config = dict(
    n_layer=9,
    d_model=256,
    n_experts=128,
    experts_per_token=6,
    d_expert=112,
    d_shared_expert=0,
    activation='swiglu',
    moe_layers=[1, 3, 5, 7],
    router_score='sigmoid',
    normalize_top_k=True,
    routed_scale=2.5,
    balance_loss=0.000421,
    balance_bias=True,
    init_std_router=0.0171,
    lr_router=0.0014,
    n_head=4,
    n_kv_head=4,
    head_dim=64,
    vocab_size=8192,
    norm='rmsnorm',
    norm_place='pre',
    norm_eps=1e-05,
    positions='rope',
    rope_base=10000.0,
    rope_fraction=1.0,
    qk_norm=False,
    attn_scale=0.125,
    tie_embeddings=False,
    parallel_block=False,
    init='normal',
    init_std_qkv=0.0382,
    init_std_o=0.0,
    init_std_up=0.0382,
    init_std_down=0.0,
    optimizer='adam_atan2',
    lr=0.000783,
    lr_mult_qkv=0.5,
    beta1=0.9,
    beta2=0.98,
    lr_head=0.00549,
    grad_clip=1.0,
    warmup_steps=310,
    schedule='wsd',
    decay_fraction=1.0,
    decay_shape='linear',
    final_lr_fraction=0.0,
    batch_tokens=131072,
    seq_len=256,
    doc_mask=False,
    train_tokens=1277000000,
    steps=9743,
    dataset='wikipedia_en',
)
Below are experts of layer 5 (counted from 0) of a mixture-of-experts language model. Rows are named router (the router's row for the expert), gate (a neuron's input weights, with its number), up (a neuron's input weights, with its number), down (a neuron's output weights, with its number) and show model dimensions 0-255. Each number is 128 + 24 x the weight over its row's rms, rounded and kept within 0 to 255.
Before each expert's rows: "raises" lists some tokens whose logits its average output raises strongly, later layers aside; "mostly gets" lists some tokens that are sent to it at least half of the time. This comes from a sample of Wikipedia text that the model never trained on.

# expert 67
raises: "I", "B", " ("
mostly gets: " USA", " DF", " US", "SA", "AR", " MF"
router [105 140  83 133 109 129 110 129 124 158  90 140 125 116 116 137 135 136 133 105 110 127 167 134 110 158 136 140 136 147 125 185 161 141 100 130 148  80 110 118 175  83  67 162 111 126 143 122 126 135 126 108 127 136  89 128 117 137 137 131 148 133 104  89 114 152 148  83 134  81 145 142 106 154 107 155 134 160 150 150 144 144 133 111 123  76  78 102 115 123 139 132 123 171 103 120 116 132 131 144 111 101 153 126 141 134 125 154 106  57 118 116 123 123 132 162 116 117 179 167 142 166 102 127 138 137 123  95 113 169  83 105 116 129 162 139 105 132 100 106 118 116  93  72  92 143 157 105 165 126 124 135 124 132 105 143 162 109 130 102 120 124 171 151 118 100 116  94 145 111 129 117 123 140  98  88 155 174 111 110 123 155 130 136 120 108 106 120  95 129  97 140 134 117 100 156  99 158 135 111 133 126 129 128 139 108 155 116  89 117 123 120 123 165 142 111 159 117 147 141 149 111 174 139 110 147  96 132 104 115 132 167 159 145 172 126  76  87 114 172 147 120 153 117 195 123  93 119 139 141 130 130 147  92  88  70]
gate1 [106 121 126 134 127  85 115 103 156 139 137 129 105 122 161 100 121 134 133 112 137 122 140 173 114 141 128  86 106 146 197 152 103 143 165 142 115 132 124 163 121 128 124 211 114 140 140 155  89  77 144 128  96 157 188 135 140 139 117  95 143 109 120 145 186 148 158 132 153 113 117 164  97 127 146 114 101 119 115 149 111 162  99 115 129 126 159 135 164 193 147 112 106 105 118  95 130 140 106 132 144 161 133 122 131 134 161 133 101 131 131 166 135 120 116 119 137  97 113 155 172 111 133 122 122 105 131 132 136 163  99 163 122 108 144 150 174 144 119 108 106 130 109 157 121 125  90 154 163 167 140 110 114 182 144 112 135 131 102 101 155 165 145 165 111 119  87 144 101 142 113 120 137 118 127 144 170 115 103 135 110 112 127 128  78 147 114 119 102 114 176 109  97 115 149  86 105 147 152 166 151 152 131 157 138 173 137 110  92  99 108 154  98 145 155 193 128 128 175 139 111 165 107  93 174 113 101 164 115 114 140 136 143 101 140 145 123 135 123 120 144 153 108 126 129 144 130 128 137  99 127 126 147 118 131 100]
up1 [130 126 111 140 148 122 116  91 116 132  99  93 137 157  87 104 133 116 158 109 169 130 170 145 119 119 128  86  99 116 144 120 142 112 136 163 127 149 130 113 119  95 145 101 129 132 111 123 157 157 114  99 154  83 141 139 122 127  98 128 124 108 173 131 175 109 111 130 133 128 120 128 146 123 175 134 164 121 131 137 166 131 132 144 119 109 153 106 101 114 125 150 152 129 120  80 106 114 140 151 136  94 101 129 113 124 105 155 111 146 141 139 132 135 165 142 137 103  84  92 184 114 122 130 151 108 129 111 157 144 139 113 112 118 147 113 116 102  78 110 122 144  96 141 145 105 115 135 144 115 144 115 135 168 170 110 132 154 172 136 115  67 158 183 163 144 114 169  96 143 156 151 116 116 117 124 160 101  91 125  86 166 114 177  82 127 166 150 138 113 145  71 143 111 151 116 117 130 103 168  90 175 138 116  99  91 147 155 154 108 129 145  90 140 112 163 128 150 211 124 124 148 129 101 120 131 100 135 136 179 118 116 172 139 107 158 125 134 104 113 175 177 120 132 108 149  86 120 138 115 115 136 116 115 120 133]
down1 [115 132 139 120 128  93 160 162 121 129 130  91 157  99 113 138 141 110  84 119  80  99 154 108 115 142 135  98 149 103 105 127 135 122 138 122  99 143 114 106 151 167 122 133  99 158 134 114 119 135 151 157 148 121 119 149 153 127 170 120 109 145 176  90 148 142 155  97 136 101 124 127 131 115 150 122 149 102 122 133 141 125 119 188 125 170 122 124 138 113 150 102 142  79 125  91  99 101 122 116  76 113 143 181  96 179 107 138 150 138 112 122 167 158 175 121 115 167 133 104 170 121  88 112 118 149 136 139  88 133 119 140 103 135 134  70 133 109 149 129 104 167 124 170 131 152 111 163 140 107 154 138 101  92 121 191 147 118  88 115 100 138 159 159 135 116  97  97 121 119 134 155 158 147 123 119 138 140  94 148 114 142 128 162 143  97 191 122 104  87 116 158 124  75 117 118 129 148 125 135 114 138 108 161 142 137 153 186 118  94  94 137 130 147 130 146 145 105 136 118 140  80 131 137 129 132 126 140 107 154 120 135 102  95 128 112 106 120 156 116 117 111 120  98 155  72 111 147 132 145 103 135 181 158 114  92]

# expert 101
raises: ":", " and", " |", "(s", " to", "\""
mostly gets: " Preceded", " Coordinates", " Genus", " Succeeded", " Species", "Scientific"
router [109 116 107 142  85 125  87  90 110 142  89 131 156 115 130 135 100 122 107  97  97 164 115 121 112 192 110 123 121 147 117 149 165 141 115 138 163 125 101 114 125  83 101 153 109 109 127 142 118 124 147 117  82 151  92 104  86 138 116 141 107 135  95 110 123 124 125 103 138 102 142 153 103 152 113 163 110 120 139 156 100 183 149 128 129  64 106 116 135 127 141 135 133 162  93 139 126 149 118 135 134  94 178 142 143 173 167 151 109  57 134 118 111 116  98 154 133 127 138 193 133 158  93 126 130 159 117 111  89 157  95 116 137  86 166 120  93 141 127  90 133 113  95  84 119 173 142  87 165 118 135 156 143 158  98 116 136 124 133  88 160 134 142 149 124  87 132 100 155  99 152 149 143 129 122 109 124 124 130 132 160 137 126 115 112 162 145 121 132 126 115 130 149 131 133 114 111 121 160 126 143 164  98 144 121  98 137 109 110 114 129 137 103 151 166 114 165 125 155 119 147 142 179 119 150 143 119 117 120 123 122 155 147 125 143 122  72  93 149 152 147 131 144 121 165  81  92 156 117 133 104 149 142 105  89  84]
gate0 [ 99 107 100 139  93 147 108 173 149 136 138 149 150 159 151  78 154  71 127 126 151 143 158  99 162 123 134 148 186 111 125 140 110 142 136 117 152 153 141 126 114 138 125 150 112 107 143 110 160 111  91 128 119 125  84 134 112 134 113 137 151 129 139 103 172 124 170 140 101 113 100 130  97  80  86 142 141 170 176 128 129 180 103 134 116 107 148 111 138 137 107 125 125 148 135 108 112 120 166 109  97 146 138 108 100 157  87  56 139 113 150 128 130 132 180 139 115 145 110  95 123  96 128 137 118 116 128 115 165 144 162  78 158 136 144 132 139 139  88 149 126 117  84 147 129 146 112  98 141 147 117 164 108 154 132 111 136 105  97 111 135  59  92 133 121 149 133 112 115 147 162 138 180 185 124 129 143 122 157  85 140 106 160 163 143 105 119 143 158 173 135 126 131 112 122 169 147 160 131 126 137 155 150  88 127  84 110 113 117 129  90 178 129 139 123 106 125 110 150 143 148 158 119  72 147 141 141 133 139 130 121 105 109 128 111 152 118 102 140 105 159 141 132 144 137 132 145 141  80 149 116 153  94 134 113 119]
up0 [136 100 126 111 137 121 154  89 103 151 133 142 137 123 120 158 119 171 142 148 157 141 121 149 117 115 122 109  84 123 137 113  83 147 141  94 136 126 146 163 136 155 145 103 105 123 140 105  74 165 115 162 112 130 126 122 147  88 155  81  82 102 139 129 153 105 158 142 123 106 102 134 103 147 119 128 137 105 139 102 125  86 102  93 112 146 150 108 143 114 127 135 115 107 116 144 113 121 137  98 124 118 112 107 147 108 179 135  83 156 170 120 124 119  79  74 128 132 127  97 133 137  71  81 140  98 124 113 153 105 110 129  92  90 120 104 134  70 171 123 136 119 123 125 106  97 100 137 142 131 151  84 108 159 133 167 144 152 157 130 150 141 146 148 131 162 154 168 152 154 103 111 118 134 150 113 112 125 114 141 111 116 118 108 141 152 189 147  77  97 159 110 142 123 122 126 123 112 105 138  85  85 153 112 103 194 111 109 112 115 111 118 125  95 107 141 154 148 107 127 166 120  90 172 110 139 137 145 119 124 139 117 155 152 159 124  72 176 135 155 121 123 127 105 146 117 164 133 109 151 154 128 140 162  84 136]
down0 [119 109  94 148 143 118 123 118 104 128  75 138 122 143  87 101 130 142 186 105 142 107 134 131 102 110 126 162 157 122 158 152 124 155  85 150 117  91 121 135 128 116 102 134 130 192 127 118 148 136  86 111 169 110 126  92 145 107  80 141 131 154 142 104 123 142 134 156 106 101 141 102  97 151 143 137  87 133 115  89 149 110 137 154  90 124 136 107 129 165 155 121 109 128 145 109 134 138 123 143 172 147 117 116 138 150 106 138 129 227  96 173 120 133  81 107 131 169 127  89 108 101 142  93 151 139 149 147 133 111 138 138 139 176 136 119 121 107 165 134 146  96 169 191 128 151 136 137 136 105  89 149 101 109 131 129 146 151  87  92 160 132 132 119 131 122  97 144 119 163  97  89 116 165 106 140 152 121 123 128  88 147 161 156 103 144 112  81 122 118 139  99 138 161 153 133  97 164 117 117 114 151 117 137 147 123 173 160  96 102 119 116 157 169 116 185 155 130 151 142 126 121 106 171 115 135 133 119 119 142 168 149 132 165 111 127 115 113 132 119 124 112 113 153 134  99 116 114 128 106 102 111 139 151 135  98]

# expert 123
raises: " of", " by", " on", ".", " in", ","
mostly gets: " north", " south", " birth", " war", " right", " east"
router [ 60  94 104 142 109 120 169 145 149 123  90 133 136 138 106 131 110 120 126 116 103 152 141 142 105 174 111 107  91 114 146 184 149 132 129 135 140 134 124 121 118  95  94 160 135  99 133 122 135 126 103 138  90 153 141 117 122 101 123 105 149 135 127 141 131 165 131  83 145  92 124 127  82 124  77 149  99 135 142 108 105 131 107 146 124  97 109 109 125 151  98 144 100 155 139 115 151 115 122 145 135 167 165 118 150 134 167 115 151  73 162 131 133 102  84 123 159 134 151 139 125 151 124 183  88 162 121 111 147 151 119 119 130 120 170 180 104  95 145  77 167  94  88  74 108 182 126 117 105  88 155 127 117 125  83 114 149 141 143 122 152 141 154 104 117  62 101 118 142 116 132 132 150 130 153 144 132 170 151  97 124 145 163 126 111 141 140 117 115 110 131 140 161 127  92 149 114 142 139 135 140 124 126 118 126 151  81 101 146 125  86 127 125 152 136 151 190 103 139 101 147  95 125 156 135 125  98 116 122 148  98 136 163 127 119 122  96  98 136 155 106 115 134 105 157  79  89 134 139 121 114 134 171 126 107 123]
gate1 [110 138 104 160 165 116 150 101 125 127 131 107 168 121 133 141 109 138 126  86 136 141 127 146 159 179 121 129 133 121 140 157 134 112 119 106 151 149 150 152 157 147 122  96 130 124 109 142 107  96 144 156 133 132 153 147 113 139 172 115 116 121 123 159 157 130 152 152 121  81 108 172  62 106 138 142 152 156  84 110 144 211 155 149 156 133 114 114 119 130 112 136 146 120 100 150 164 194 155 132 137 124  94 117 167 133 122 107 157 127 128 154 110 140 114 131 124 103  73 145 116 129 125 135 140 209 148  98 148 184 146 129 154 113 132 133 100 153 160 147 136 119 104 123 141 121 128 161  96 137 116 134 107 139 123 126 153 124  74 143 138 107 124  89 119 152 155 111  99 122 116 103 158 135 157 128 131 169 121 104 127 154 123 128 141 154 107 198 119 136 157 175 113 142 143 105  96 110 124 135 154 168 133 138 157 129 153 151 116 175 132 148  99  94 148 121 102 104  95 144 113  74 132 120 130 151 163  98 150 129 123 120 114 156 155 153  91 105 193 142 158 129 138 125 112 146 123 129 119 127 109  99 122 110 134 156]
up1 [131  99  87 136 132 114 119  96 131 128 165 131 170 176 160 179 122 135 159 130 140 129 136 140 120  87 130 151 121 158 172 148 131  97 147  85 144 123 153  99 116 109 116 125 127 147 151 117 142 107 128 131 140 152 126 165 136 135 156 124 159 134 120  97 137  90 115 165 149 125 210 164 132 117 109  80 139 142 120  71 139 139 170 136  90 137 125 105  96 107 122 113 139 114 149 139 103 186 111 116 126  81  81  86 155 134 141 109 112 139 103 113 114 125 113 105 120 132 137 127  97 106 140 136 178 127 153 107 157 130 127 104 152 185 107 141 134  97 126 143 110 126 122 146 104 131 183 114 126 147 139 113 131 153 180 131  89  78 147 146 176 129 139 175 138 136 124 118 127 105 155  84 112 108 151 150 146 125 138 122  65 119 133 124 133 139 136 169 101  84 138 105 111 139 160 143 111 169 116 140 100 108 131 152 124 132 131 145 150 104 153 138 116 126 139 131 114 101 127 132 182 107 138 117 161 121 122 117  83 112 146  98 138 110 114 138 112 175 107 119 132 178 144 133 125 124 132  94  72 162 142 112 101 121 132 155]
down1 [160 108  80 117 146 124 120 142  96 124 100 135 133 128 142 141 114 127 114 121  85 121 163 139 115 124 157 107 103 163 130 145  98 148  89 113  99 137 134 138 106 138 119 161 124 130 146 137 130 117 125 121 141 130 120 166  96  69 133 111 113 187 146 147 121 130 133 146 115 136 116 122 134 131  98  57 124 125 126 131 149  83 115 140 184  86  99 162 156 116  88 175 147 123 165 128 151 132  81 135 126 165 100 115 103 116 135 116 128 174 151 122 131 101 112 109 134 122 141 132 129 102 163 112 105 101 137 146 150 137 111  90 150 104 104 167 127 162 139 122 165 106 134 157 120 135 155 187 161 103 138  63 126 143 111 150 132 149 138 120 142 118  89 137 140 131 152 176 159 165 104 132 109 119 153 140 131 146 143 158 147 182 139 147  90 121  92  85 173 139 118 142 124 129 142 122 122 110 130 124 156 114 146 125 129 139 120 108 138 129 120 121 147 145 145 111 176  84 132 134  92 106  74  82 132 108 110 150 182 116 133  88 133 119 165 140 106 109 143 131 129 145 102  75  84 177 117 101 146 122 128 138 121  89 149  96]

# expert 83
raises: " the", " a", " his"
mostly gets: " worked", " may", " could", " gave", " wrote", " get"
router [ 77  92 108 122 149 146 162 111 101 146 116 127 122 133 141 117 103 108 150  88 133 171 157 112 128 211  96 158  85 147 105 184 156 161 141 152 164 118 128 160 160  82 114 160 120 106 135  80 143 115 118 125  96 167 139 111 113 124 155 109 121 122  88 136 119 143 129 106 101  90 139 112  99 135 118 152 123 146 154 136 111 121 143 118 127 125 100 107 132 121 128 169 139 177 111 125 120 123 125 147 132 104 133 133 173 149 146 137 114  81 134 105  91 119 126 149 140 108 146 164 122 159 109 151  96 126 154 112 128 137 147 106 130 142 159 165 141 138 103  85 152  73 109  65  81 166 112 128  96  98 113 141 161 138 109 130 106 143 159 147 140 128 154 118  95  95 109 100 136 147 146 123 141 132 105 118 159 100 128 102 141 108 149 113 125 113 145 111 137 152  81 101 127 132 106 123 133 138 142 114 115 134  83 139 140 113 114  85 115 166 144 101 140 149 151 114 159 107 146 124 123  87 166 139 141 114 127  88  59 158 151 153 114 117 135 104  94  94 133 131 151 135 167 152 153 120 122 135 113 171 119 144 115  91 137 115]
gate0 [ 96  88 125 119 114  61 127 136 110 118 152 141 141 141 138  96  96 160 150 147 111 152 131  89 168  85 127 145 132 127 156 133 115 134 115 106 108 127 113 131 135 171 132 159 105 146 117 117 183 107 113 133 140 106 143 132 105 136 124 126 177 139 107 143 175 150 188 125 139 120  93 126 121 121 187 121 131 141 147 153 136 120 123  97  87 129 106 112 102 147 167 139 188 158 161 139 158 168 112 169 130 160 120 107 130 128 100  93 138 114  94 150  99 129 120 139 106 160 100 166 111 101 165 145 133 162 123 106 126 111 150 155 111 141 114 101 138  99 154 150  98 122 139 115 141 145 116 114 110 105  92 116  61 144 128 148 108 142 124 111  87 140 152 133 133 126 134 128 136 129  70 131  98 120 112 134 150 101 101 150 106 131 144 127 135 137 118 144 137 146 142 139 146 127  94 119 110  96 130 123 156 147 143 140  77  86 118 114 134  94 160 167  76 104  99 185 110 122 159 123  73  95 126 164 121 126 143 134 124 115 170 100 107 172  99 133 127 142 132 114  73 162 148 142 119 145 113 109 108 129 145 103  90 146 142 126]
up0 [ 97 101 114 124 127 103 138 113 133 133 147  76 124 100 141 136 150 119  98 143 118 131 133 150 113 160 145 116 105 106 131 107 107 129 119  99 140 199 113 106 117 113 143 147 104 164 161 134  83 120 144 168  69  96  97 161 141 125 111 146  73 105 116 146 139 141 126  79 122 112 112 168 121 136 124 148 147 132 134  98 132 121 170 115 140 154 117 140 142 171 128 128 122 135 189 137 159 125 133 114 179 103 104 152  83  84 109 135 147 151 125 136  65 147 117  98 132 173 164 107  93 101 109 142 134 162 143 109 126  88 125 164 165 115 127 159 118 145 107  98 155 155 102 140 130 134 138 143 149  83 168 107  62 117 139 125 167  96 121  91 104 138 129 108 130 132 119 181  89 124  76 117 181  93 156 127 124 133 147 145 139 113 130 147 109 147  63 143 117 142 148 129 150  97 133 147 130 127  87 117 102 116 154 128 150  96 120 143  98 126 147 124 115 104 102 125 151 160 124 118 122 143 149 127 111  96 135 136 164  92 139 132 128 129 131 182 124 129 109 118 112 101 150 119 124 122 133 101 142 103  88 127 128 142 117  96]
down0 [137  94 127 124 152 121 122 129 129 121 117 123 169 139 152 127 177 166 142 134  98  60 118 129 102 116 151 129 119 117 116 170 145 124 107  92 134 158 123 123 138 136 178 172 130 119 155 136 116 126  96 113 129 119 133  99 180 133 135 140 120 116 117 146 160 133 106 127 172 147 111 136 134 113 147 141 116 140 165 119 111 132 100 139 103 100 135  94 112 140 120 139 130 125 130  60 106 122 108 165 108  94 106  95 150 128 124 130  93 109 106 114 113 100 123  67 185 147 118 169 139 182 138 109 120 147  96 112 103 145  91 128 142 111  85  82 132 132 139 163 153 130 166 121 114 114 152  98 135 119 117 142  89 113  76 125 173 132 148 117 146  86 121 125 159 125 129 137 125 132 127 137 142 137 137 130  96 154 149 151 112 147 182 121 120 167 151 109 142 154  96 167 154 130 143 133 113  97 137 123 113 152 132 153 107  99 131 112 159 118 103 131 149 145 150 158 125 127 100 126  82 131 129  98 130 112 186 133 161 110 100  72 103 141 107 171 125 103 141  84  86 151 109 103  99 177 112  95 117 141 101 155  88 168 138 118]

# expert 72
raises: " the", " a", " it", " its", " their", " his"
mostly gets: " using", " won", " worked", " wrote", " received", " gave"
router [ 65  92 110 168 126 151 126 115  79 159 141 133 117 137 140 152 115  93 141 101 119 152 146 131 108 187 109 154  78 147 111 172 159 111 130 139 159 137 138 142 146  99 127 153 117  97 115  96 142 109  93 126  83 164 141  92  92 121 151 115 126 132 110 121 131 147 138 121 125  97 148 115 101 139 111 146 117 120 152 135 125 136 139 108 138 109  97 112 149 106 121 151 131 196 105 110 136 128 133 134 127 111 136 135 168 141 163 107  82  95 121 107 122  94 132 141 127 110 141 140 155 149 127 155 103 159 146 108 156 143 138 102 140 120 172 145 106 134 142  52 127  94 114  67  97 134 124 120 116  92  96 129 162 184 122 120 108 105 169 132 154 129 144 148  93 114  96  96 145 146 161 106 141 146 131 125 162 115 117 122 111 137 156 145 107 117 169  80 122 111  90 120 125 127 119 110 108 129 150 106 117 135  95 139 110 107 119 100  98 146 148  80 111 144 112 119 155 107 129 143 126 101 158 140 133 126 120  82  41 143 145 166 146 121 141 121  72  86 124 140 141 148 169 156 144 117 111 141 108 156 125 121 112 117 118 113]
gate0 [138 164 104 125 160 142  90 147 121 160 144 102 135 128 100 101 146 118 144  91 115 148 105 103 152 104  80 122 118 111 106 156 118  98 152 133 113 115 121 147 135 134 136 107  97 109 135  95 135 116 106 115 112 150 117 111 122 156 146  98 104 139  88 167 122 107 132 126 106 121 124 120 119 120 132 118 113 121 155 165  94  93 128 112 150 133 110 134 122  79 138 116 127 164 125 137 141 137 145 135 126  83 123 158 115 139 119 162 117 131 132 150 109  86 149 134 154 148 149 151 164 120 135 134 140 119 132 174 155 114  94 116 132 134 125 106 141 125  81  64 182 134 143  94 165 113 158 167 128 165 101 130 154 147 175 168  94 109 185 126 140 189  98 121 125 125 142 112 119 136 145 137 149  94 129 130 113 116  77 130  95 141 137 157 106 163 116 139 111  91 111 137 122 113 139 112 123 146 177  91 109 128 105 120  79 115 131  90 126 139  91 111 130 120 126  90 116  93 158 104 110 137 124 117 112 183 146 120 105 169 100 122  87 158  95 200 117 146 164 144 140 143  87 145 183 102 176 119 103 133 133 129 138 102  93 116]
up0 [ 96  99 131 145 125 106 143 180 102  73 172 106 150 155 114 127 134 118 150 132 195 109 120 100 144 146 100 161  66 120 149 134 115 110 189 144 136 139  73 152 107 113 127 136 126 141 170 124 114 130 137 108  98 103  98 151 125 142 106 112 147 130  88 107 121 162 123 151 102  76 158 126 102  96 122 104 104 137  79 144  92 125 110 136  63 114 151 102 121 133 141  94 114 167  97 157 115 139 131 132 160 131 139 154 104 175 141  90 157 144 116 173 147 139 115 104 109 139 112 137 149  85 100 110 147 129 100 140 165 134 147 157 118 126  93 139  93 116 101 135 165 175 133 113 129 130  97 121 123 150  96 141 186 118 146 110  88 109  97  89 142 157 141 129 168 129 150 124 138 109 115 149 106 127 135 114 103 134 129 133 144 144 170  97 129 149 130 130 101 115 113  90 148 143 162 108  95 127 151 125 131 135  88  78 167 118 119 132 104 143 159 143 131 136 117 139 122 103 131 134 128  69 113 143 115 153 113 132 122 114 129 104 140 103 143 120 125 159 107 135 103 179 116 149 134 143 135 110  97  95 123 115 106 126  95 128]
down0 [162 112 152 136 147 141 131 136 109 144 140  99 153 116 131  84 155 125 125 174 111 147 113 128 179 116  86 115 123 149 121 153  76  75 131 100 148 126  91 162 108 163 122 133 105 169 150 130  96 153  87 152 138 116 105 110 149 134 161 163 166  77 143 103 123 129 130 140 104  63 132 101  77 156 141  92  95 112 150 131 109 126 161 145 118 151 101 169 118 153 155 117 132 154 108 149 147 126 140 114 166 107 125 135  76 115 136 149  94 190 115 108 150 164 118 166 103  93  81 126 134 176 117 132 161 170 150 137 123 124 100  72 116 121 131 134 153 146 117 124 151 109 141 159 114 117 132 174 136  78 128 163 142 135 162 134 138 131 117 109 145 152 115  98  61 150 116 145 150 113 119 150 122 132 125 136 101 163  92 117 122 102 116 113 125 113 122 113 186 152 119 108 150 109  81 128 119 168 138  82 129 117 133 172 109 113 129 107 137 152 143 152  98 115 121  92 106 128 104 118 130 135 106 136 143 124 137 142 136 121 143 157 124 104 136 144  97 124  88 121 131 141 106 125 129 141 152 144 113 156 119 158 108 110 146 118]

# expert 89
raises: "19", "20", "18", "8", "1", "10"
mostly gets: " (", " Os", " ", "("
router [112 111  75 144 105 131 135 125 111 166 145 140 118 124 115 104 123 133 167 128 115 152 118 124 128  93 134 108  79 123 140 182 156 161 127 113 180 114 131 111 138 110  94 145 104  77 128 105 127 101 101 127  89 161 136  94  99 131 159 159 133 150 104 118 163 154 104 104 129 123 147 139 114 123 137 181  90 119 158 131 126 149 143 106 113 102  53 115 128 124 129 162 100 129  76 120 124 119 123 144 108 120 167 126 166 148 149 148  70  68 122 120  92  86 131 170 143 151 157 134 136 147 116 151 126 164 157 127 140 118 104 116 142 137 140 148  87  75 118  73 154  84 117  50 108 171 120 122 136  88 148 130 164 135 126 132 125 138  70 101 138 128 159 142 119 122 117 140 163 113 149 143 165 128 112 133 170 141 123 105 131 127 131 125 120 144  94 113 121 110  88 140 139 151 125 132 129 152 148 154 116 147 111 169 126 151  88 104 118 125 127  99 117 127  94 123 128 162 102 130 104 126 144 156 136 115 154 118  67 141 125 127 139 115 126 122 100 101 165 139 149 112 140 122 147  98 105 124 148 135 115 118 141 112  92 106]
gate0 [152 144  96 144 117 110 122 129 115 138 131 112 112 124 110 103 100 100 109 127 113 168 121  98 137 117 128  98  89 120 168 124 170 117 140 111 156 132 161 106  94  88 121 155 125 118 139  81 117 131  99  97  90 133 120 136 165 112 125 140 131 124  93  95 117 154 132 145  82 140  90  68 127 124 142 173 108 122 139 104 158 164 195 109  83 137 126 131 144 161 125 153 111 137 129 189 103 130 127 147 138 164  89 104  94 111  79  93 180 119 108 176  92 138 126 116 132 141 144 146 126 121  72 151  86 145 135 121  83 127 103 153  91 127 132  79 141 132 161 137 130 112 149 108 160 116 127 121 120 119 116 160 152  99 133 134 105 160 108 182 130 103 127 132 140 164 135 145 136  86 144 133 161 164 112 141 151 144 133 121 142 141 128 150 130 138 115 130 102 116 127 127 177 114 136 131 128 119 109 149 148 114 111 110 142 129 167 143 103 166 108 144  99 114 156 115 137 137  89 142 115 143 139 135 160 142  82 134 100 106  85 122 117 123 169 183 145 114 160 151  98 137 122 160  82 154 132 146  83 135 132 140 160 150 149 125]
up0 [136 124  91 162 106 129 146 137 101 113 137 114 122 105 127 108 184 108 164 110 129 106 141  91 168 105  87 153  99  82 144 138  90 139 143 109 175 159 121 140 129 121 119 149  67 170 119 150 133 109 108 126  92 152 116 130  96 110 127 124 100  97 130 106 160 128 136 127 126 171 110 100 134 114 136 145 136 137 128 145 169 188  93 109  71 131 145 123 119 135 123 151  79 110 139 150  92 157  94 140 136 154 134  84 184  98 120 141 139 123 178 156 125 146 188 173 145 122 162 135 128 131 158 161  92  68 103 105 127 133 110 146 145 162 142 121 135 100 119 103 139 152 107 138 153  89 120 177 105 122 115 105 115 104 118 151  91 124 151 134 139 121 149 178 121 175 129 106 133 130 172 163 111 130 113 134 125 143 111 141 131 146 127 114 140 142 103 137 126 129 158 105  94 151 124 107 108 148 136 132 109 105 135 168 120 139  77 119 178 126 122 140 134 114 157 111 185 134 119 143 101 110 119 104 134 129 107 147 145 127 143 141 142 141 172  97 117 150 124 165 110 120 105 129  84 106 120 124 142 121 136 116 109 162 152 161]
down0 [111 135 101 144 172 107 120 163 149 122 154  87 150 160 142  97 123 151 151 105 110 146 142 179 145  82 149 133 142 137  91  88 135 105 155 141 182 153 137 143 129 122 168 117 132 107 124 147 128 125 136 138 110 143 123 121 181 137 151 139 116  93  98 120 124  98 105 142 157 131 180 142 153 133 120 147 130 131 117 161 105 101 150 192 177 104 150 149 155 132 140  85 114 137 141 128 118 122 171 132 130  96 115 128 119 144 153 165 142 153 141 130 126 107 148  87 138 117 102 135 180  97 145 180 105  94 120 126 103 152 141 117 117 103 140 136 148 143 117 129 145 111 145 100 148 107 117 150 139  96 186 147 133 121 146 127 170 111 122 111 120 111 124 103 152 111 173 141 158 104 126 171 155 127 155 132 100 150 114 129 121 132  95 144 135  64  95 123 160 121 150 151 147 114 134 158 129 175 187 132 161 111 157 135 135 165 117 116 112 145 138 139 142 124 141 101 103 121  56 114 115 101 160 148 121 118 140 149 121 126 139 105  86 137 144 117 106 156 116 129 129 176  82 107 111 166 156  77 109 139 135 110 115 171 133 144]